Experts of a small language model: 64.2M parameters.
Below are experts of layer 3 (counted from 0) of a mixture-of-experts language model. Rows are named router (the router's row for the expert), up (a neuron's input weights, with its number), down (a neuron's output weights, with its number) and show model dimensions 0-191. Each number is 50 + 12 x the weight over its row's rms, rounded and kept within 0 to 99.
After each expert's rows: a language model's description of what the expert responds to; "gets" lists some tokens that make up at least twice as much of what it gets as of all text. This comes from a sample of Wikipedia text that the model never trained on. Tokens count by the router's weight.

# expert 57
router:51 59 62 50 43 53 39 59 61 55 29 43 37 70 25 54 49 61 54 63 51 43 43 51 54 55 47 41 47 44 58 52 57 47 47 44 34 47 66 66 39 58 81 61 54 60 73 83 53 46 43 31 56 38 40 54 73 58 47 34 58 33 44 39 44 49 35 50 57 29 43 42 69 54 67 60 59 43 41 53 23 37 43 46 47 65 46 44 35 58 65 67 40 39 46 76 44 40 57 47 62 68 42 43 35 68 39 52 41 50 66 73 55 58 44 50 51 64 47 53 58 44 32 50 61 53 62 31 51 43 49 57 52 83 43 57 43 79 77 58 53 49 40 39 53 45 55 34 43 52 52 46 45 54 58 36 65 58 33 51 26 54 58 53 49 43 59 66 40 55 64 55 52 63 53 14 46 55 36 61 31 55 32 47 38 19 41 71 45 51 44 53
up1:40 33 51 44 62 44 71 49 53 48 44 37 41 66 17 42 45 51 64 50 29 44 43 48 35 41 57 60 50 61 53 65 64 49 41 47 79 46 37 46 46 51 56 51 40 55 41 65 44 57 73 17 47 34 37 33 74 47 61 67 45 43 52 37 48 38 57 31 90 47 41 66 51 46 55 55 50 55 57 53 47 57 56 52 37 57 60 55 49 61 34 53 42 42 51 44 65 77 34 42 59 35 45 49 62 48 64 45 65 40 46 49 52 58 53 51 62 24 33 62 54 45 64 38 65 54 53 52 43 49 63 41 45 80 67 49 47 53 39 36 59 59 42 51 60 47 55 65 45 37 73 41 29 47 46 34 49 38 70 43 66 56 46 52 64 48 52 46 42 51 36 48 51 47 19 73 80 53 50 66 62 65 61 39 55 57 15 42 46 48 52 46
down1:35 46 33 44 44 32 65 40 45 62 62 39 20 33 65 41 42 42 23 51 38 58 36 45 40 62 39 65 55 57 60 79 55 67 62 60 62 38 41 54 70 58 58 54 46 53 47 62 53 65 39 57 42 39 54 43 49 38 42 72 48 44 60 54 74 34 47 52 65 42 35 56 51 54 47 44 40 85 33 49 57 53 42 44 40 53 42 64 41 45 61 49 63 51 59 32 50 54 60 69 39 39 39 37 31 51 57 55 49 62 26 67 30 53 56 61 41 28 56 49 44 58 50 35 73 69 53 40 55 33 41 49 65 51 37 50 37 43 23 52 61 39 26 44 63 67 58 48 53 59 49 61 36 29 48 68 58 48 46 47 56 64 71 60 77 40 38 59 52 55 77 62 54 52 29 50 50 42 31 48 40 49 49 53 56 52 61 61 45 34 56 66
Opening parentheses before years, units, translations or author citations, such as (Bates, 1881) and (185 cm), plus brackets and ^{ in formulas.
gets: " (", " (19", "(", " (1", "b", " (18"

# expert 54
router:44 28 53 60 47 40 54 18 57 69 40 69 15 48 73 44 45 45 42 48 65 37 51 40 36 59 64 76 53 58 45 62 42 43 56 33 67 64 46 46 48 73 65 65 37 56 60 43 60 56 45 36 41 41 31 34 64 36 33 41 59 35 51 41 55 44 60 47 61 33 52 35 43 52 70 38 69 43 49 65 57 60 50 67 39 50 48 64 67 69 51 45 58 65 40 40 37 28 43 42 67 50 62 57 32 52 52 47 50 56 57 48 64 64 36 48 77 57 51 62 37 63 38 28 49 45 49 51 48 55 44 52 50 59 55 70 40 50 58 46 56 56 33 54 34 45 33 44 79 55 43 49 55 44 46 32 57 48 49 62 58 44 65 51 62 46 56 57 30 48 49 70 50 75 69 38 35 73 37 40 43 60 42 37 30 33 60 32 49 64 47 44
up0:60 72 42 36 36 66 65 30 36 49 59 62 55 57 47 53 40 61 61 67 53 47 43 49 32 34 51 78 50 69 50 38 53 45 62 46 27 62 45 51 42 28 56 66 58 45 59 63 62 51 41 55 45 55 51 51 62 37 42 42 45 60 57 44 67 71 38 42 42 37 55 22 46 50 53 62 54 79 65 53 35 38 48 73 49 54 58 56 51 32 40 63 32 52 39 44 44 43 32 70 20 46 53 59 45 48 46 63 31 45 52 77 36 36 51 39 57 34 35 31 51 50 35 36 35 57 66 48 46 58 66 52 59 31 43 67 51 78 49 62 42 50 59 46 26 38 59 68 57 59 77 33 54 47 44 46 50 42 36 62 70 68 56 59 43 60 59 60 44 60 57 52 43 46 65 44 37 62 41 43 31 57 51 49 29 50 51 26 52 65 46 50
down0:33 56 39 65 37 60 43 44 50 44 54 70 44 34 65 53 51 42 55 31 54 58 57 46 52 37 58 57 41 48 51 76 48 49 77 46 48 50 42 35 64 63 47 44 44 40 51 60 68 48 68 52 50 23 39 59 23 40 43 45 33 70 61 58 44 41 39 55 37 74 46 80 44 37 46 48 47 51 48 42 41 54 48 47 57 33 26 68 43 56 45 59 56 60 34 64 58 48 45 47 59 42 57 58 62 44 25 69 70 70 39 45 51 51 57 38 68 43 53 46 41 50 59 62 45 49 41 47 75 44 45 41 61 58 67 29 62 68 59 45 59 82 35 44 23 51 49 38 20 81 49 53 59 52 57 41 38 29 61 32 63 43 62 50 58 55 45 53 48 59 54 54 36 46 25 52 29 46 61 58 72 60 45 40 44 34 53 50 39 41 66 48
The th piece inside words and place names, often after st, such as Strathallan, Strathcona, Growth, stepfather, Lethbridge.
gets: "th", "ty", "ive", "A", "ress", "ar"

# expert 47
router:41 35 66 56 71 60 30 31 58 60 38 43 41 46 62 28 56 44 45 43 47 35 57 44 25 42 44 52 55 50 46 82 63 61 56 36 59 39 45 61 60 68 41 76 50 61 53 64 53 54 33 48 46 29 50 19 59 61 62 55 36 70 55 45 53 55 44 33 65 36 40 56 75 56 47 40 60 33 55 51 44 36 46 49 48 34 51 39 76 45 26 51 41 56 57 44 36 44 58 49 63 47 56 38 46 50 49 30 52 48 65 45 51 33 21 49 50 52 71 62 63 67 38 37 64 55 77 50 30 41 48 69 46 59 35 36 43 48 62 42 51 54 43 62 48 52 32 57 44 62 43 80 55 49 68 67 57 58 54 62 51 58 59 41 31 45 31 59 43 51 65 50 60 44 55 32 59 72 31 57 63 53 28 42 46 44 49 57 54 68 59 47
up0:47 34 47 53 60 52 52 43 60 40 56 65 27 51 52 24 40 42 44 50 47 54 62 52 43 63 54 50 38 39 53 38 58 48 79 65 29 50 51 43 64 75 41 50 56 52 43 49 43 55 43 49 49 46 50 29 65 58 69 35 45 58 65 37 77 32 52 43 60 77 52 39 62 45 51 51 51 39 53 50 40 82 58 69 42 59 29 52 60 32 46 59 47 63 39 50 31 51 58 61 55 50 72 58 63 36 49 61 61 46 60 54 51 52 52 71 71 60 59 57 49 57 63 61 56 53 40 37 44 54 45 23 63 47 37 46 59 48 36 65 49 31 58 52 48 48 33 80 32 67 26 56 28 52 66 50 47 33 55 59 29 48 89 44 39 29 40 43 51 41 57 46 41 66 61 35 44 32 41 51 64 54 55 26 53 48 47 55 71 50 44 48
down0:53 24 44 57 36 56 38 51 45 55 58 36 38 35 55 43 55 40 27 46 57 60 41 29 56 71 49 53 68 61 48 62 63 33 39 44 50 60 52 63 45 49 34 44 51 61 50 30 54 36 44 61 49 68 60 47 68 25 43 42 61 64 34 62 46 56 24 73 39 41 57 54 46 58 59 35 62 59 41 66 53 48 67 33 56 30 35 69 44 60 75 30 73 44 61 49 30 55 50 61 69 55 59 62 38 47 59 42 43 45 38 54 57 58 41 53 43 44 46 39 55 62 55 36 77 60 57 49 41 63 46 52 48 65 46 43 63 55 47 52 36 43 53 47 55 56 46 37 66 34 83 43 46 69 28 39 42 43 49 41 63 54 41 59 52 67 52 55 67 49 69 31 63 54 36 40 49 56 59 56 57 40 40 68 44 78 34 33 34 54 29 24
Final pieces of nouns and names like -ence, -er, -ity, -ter, -able, as in Licence, owner, Lepidoptera, plus whole nouns like service, Court.
gets: "ence", "ter", "ity", "ure", "able", "ue"

# expert 59
router:51 22 53 58 59 53 52 73 56 58 58 29 22 59 58 69 64 56 47 50 42 50 31 69 20 59 53 59 61 62 40 70 35 61 61 46 37 40 47 62 47 56 51 45 50 32 72 44 50 42 35 47 70 41 37 36 62 53 63 34 51 56 55 44 53 61 36 61 50 57 47 53 51 50 63 40 51 39 33 75 57 50 62 56 64 50 59 47 59 54 42 55 46 64 52 37 51 36 50 49 58 53 69 51 35 49 42 53 54 60 44 66 64 36 40 56 81 34 49 51 61 42 39 46 53 50 55 49 43 51 40 61 38 49 38 63 42 49 67 45 68 59 39 53 42 57 21 33 64 77 49 64 32 38 49 25 51 35 59 44 38 58 47 49 33 46 56 46 32 42 30 66 60 62 43 17 61 43 51 45 55 58 51 60 45 39 52 85 31 50 22 49
up0:33 51 56 40 40 46 43 54 47 66 40 56 51 65 72 38 56 62 71 45 53 60 67 61 57 56 49 60 35 67 46 73 51 61 38 41 60 44 45 62 47 55 55 63 49 55 69 34 44 46 51 67 59 31 40 28 40 30 44 72 34 60 37 59 40 50 49 47 48 40 46 39 43 49 45 58 53 38 35 35 47 49 62 53 60 60 50 39 45 55 42 46 47 60 30 50 70 33 48 39 26 51 60 47 46 28 47 44 58 50 57 52 54 46 55 29 30 74 35 64 50 38 60 55 46 49 68 46 57 52 42 61 63 54 35 67 27 52 47 53 45 53 55 63 49 62 51 47 46 41 65 45 25 57 56 54 19 64 73 55 40 65 56 46 22 59 33 52 60 65 53 70 53 29 84 29 43 47 51 50 51 43 39 62 85 64 55 39 63 53 35 75
down0:70 60 49 60 30 36 47 64 66 54 28 36 52 62 42 46 45 71 51 59 37 43 60 60 49 62 69 42 57 51 58 57 32 38 43 39 38 51 72 62 40 57 49 61 43 43 47 35 23 52 49 73 23 40 51 59 62 60 56 59 57 49 44 49 68 22 46 67 47 46 56 71 42 67 52 48 42 44 57 35 51 68 34 65 45 53 50 35 77 59 58 58 62 37 45 72 34 75 45 49 35 53 53 28 43 53 38 59 72 73 58 41 53 49 67 52 46 19 45 62 62 42 46 41 32 33 58 51 48 48 55 55 44 55 40 48 50 19 40 73 44 42 69 27 71 44 49 49 58 51 45 59 41 53 55 72 60 37 40 54 59 45 64 38 58 41 38 62 43 51 44 62 25 51 49 41 49 48 69 36 44 52 49 48 48 52 30 45 45 27 57 51
Pieces ne, fe, wi inside words like undefeated, Ebenezer, Prefecture, wife, done, plus family-life words like home, married, father.
gets: "ne", "fe", "wi", " home", " life", "ni"

# expert 35
router:60 46 52 44 37 52 52 32 51 56 58 48 33 59 44 54 54 59 39 62 59 44 57 64 42 71 70 41 52 55 59 83 45 63 59 48 56 62 56 55 39 43 63 36 50 64 59 52 57 64 20 16 34 43 55 46 57 39 60 60 51 43 52 25 37 69 57 57 68 58 42 43 53 57 39 37 63 62 39 61 57 38 40 43 39 35 44 50 58 43 54 48 46 55 60 66 66 30 57 57 43 44 30 62 44 75 68 56 34 46 61 45 56 32 29 46 59 54 42 59 47 48 34 52 66 41 37 40 28 49 43 42 36 58 52 45 45 76 49 60 44 48 36 54 60 63 54 55 26 53 41 57 48 42 56 39 38 61 59 29 56 59 64 51 59 42 63 68 37 42 67 72 49 63 70 17 71 55 38 34 47 26 43 57 35 64 69 50 27 50 40 49
up11:63 46 68 52 59 43 57 41 28 72 49 48 61 51 51 37 57 49 58 53 45 50 55 46 47 45 52 30 33 60 41 36 31 48 33 43 55 55 54 64 23 35 67 32 54 68 53 58 55 72 44 42 48 46 72 42 62 50 58 48 46 40 66 43 42 51 46 25 40 68 47 56 42 38 32 51 58 54 61 42 51 24 35 61 54 46 55 62 66 50 61 81 54 43 53 63 51 51 45 61 48 70 52 57 38 32 63 56 73 40 51 31 73 46 62 42 50 54 47 39 39 51 46 64 37 50 50 75 37 41 25 56 62 58 40 54 68 63 69 54 39 34 43 56 63 45 41 54 25 75 43 48 74 35 24 56 76 51 58 62 34 47 51 35 46 38 39 55 57 53 55 52 61 41 59 50 48 73 44 28 36 56 50 61 46 50 48 13 40 53 55 53
down11:53 23 69 41 55 49 52 42 64 58 40 55 42 59 39 65 41 52 62 37 48 62 58 61 53 45 53 49 45 48 37 40 53 47 61 67 68 71 59 34 47 58 43 41 60 58 53 48 36 60 58 68 50 30 68 65 42 51 45 50 46 49 79 61 43 66 59 52 24 59 59 45 47 57 50 45 46 62 57 61 34 45 48 58 33 34 60 48 55 50 38 59 54 48 52 63 20 61 64 64 56 28 38 52 66 36 61 40 49 64 50 45 48 40 44 30 51 51 49 56 56 64 52 40 64 29 71 33 54 45 62 55 61 23 56 37 49 44 61 40 84 66 45 43 53 41 41 44 58 53 49 35 63 43 54 46 37 54 28 33 25 50 52 55 64 48 57 80 48 32 36 42 43 14 64 50 55 22 39 28 48 55 60 68 61 37 56 62 33 48 64 45
Inner pieces y, ce, c, ay in words and names, as in Narayan, facility, portrayed, Succeeded, Vaidya.
gets: "y", "ce", "ay", "ch", "c", "il"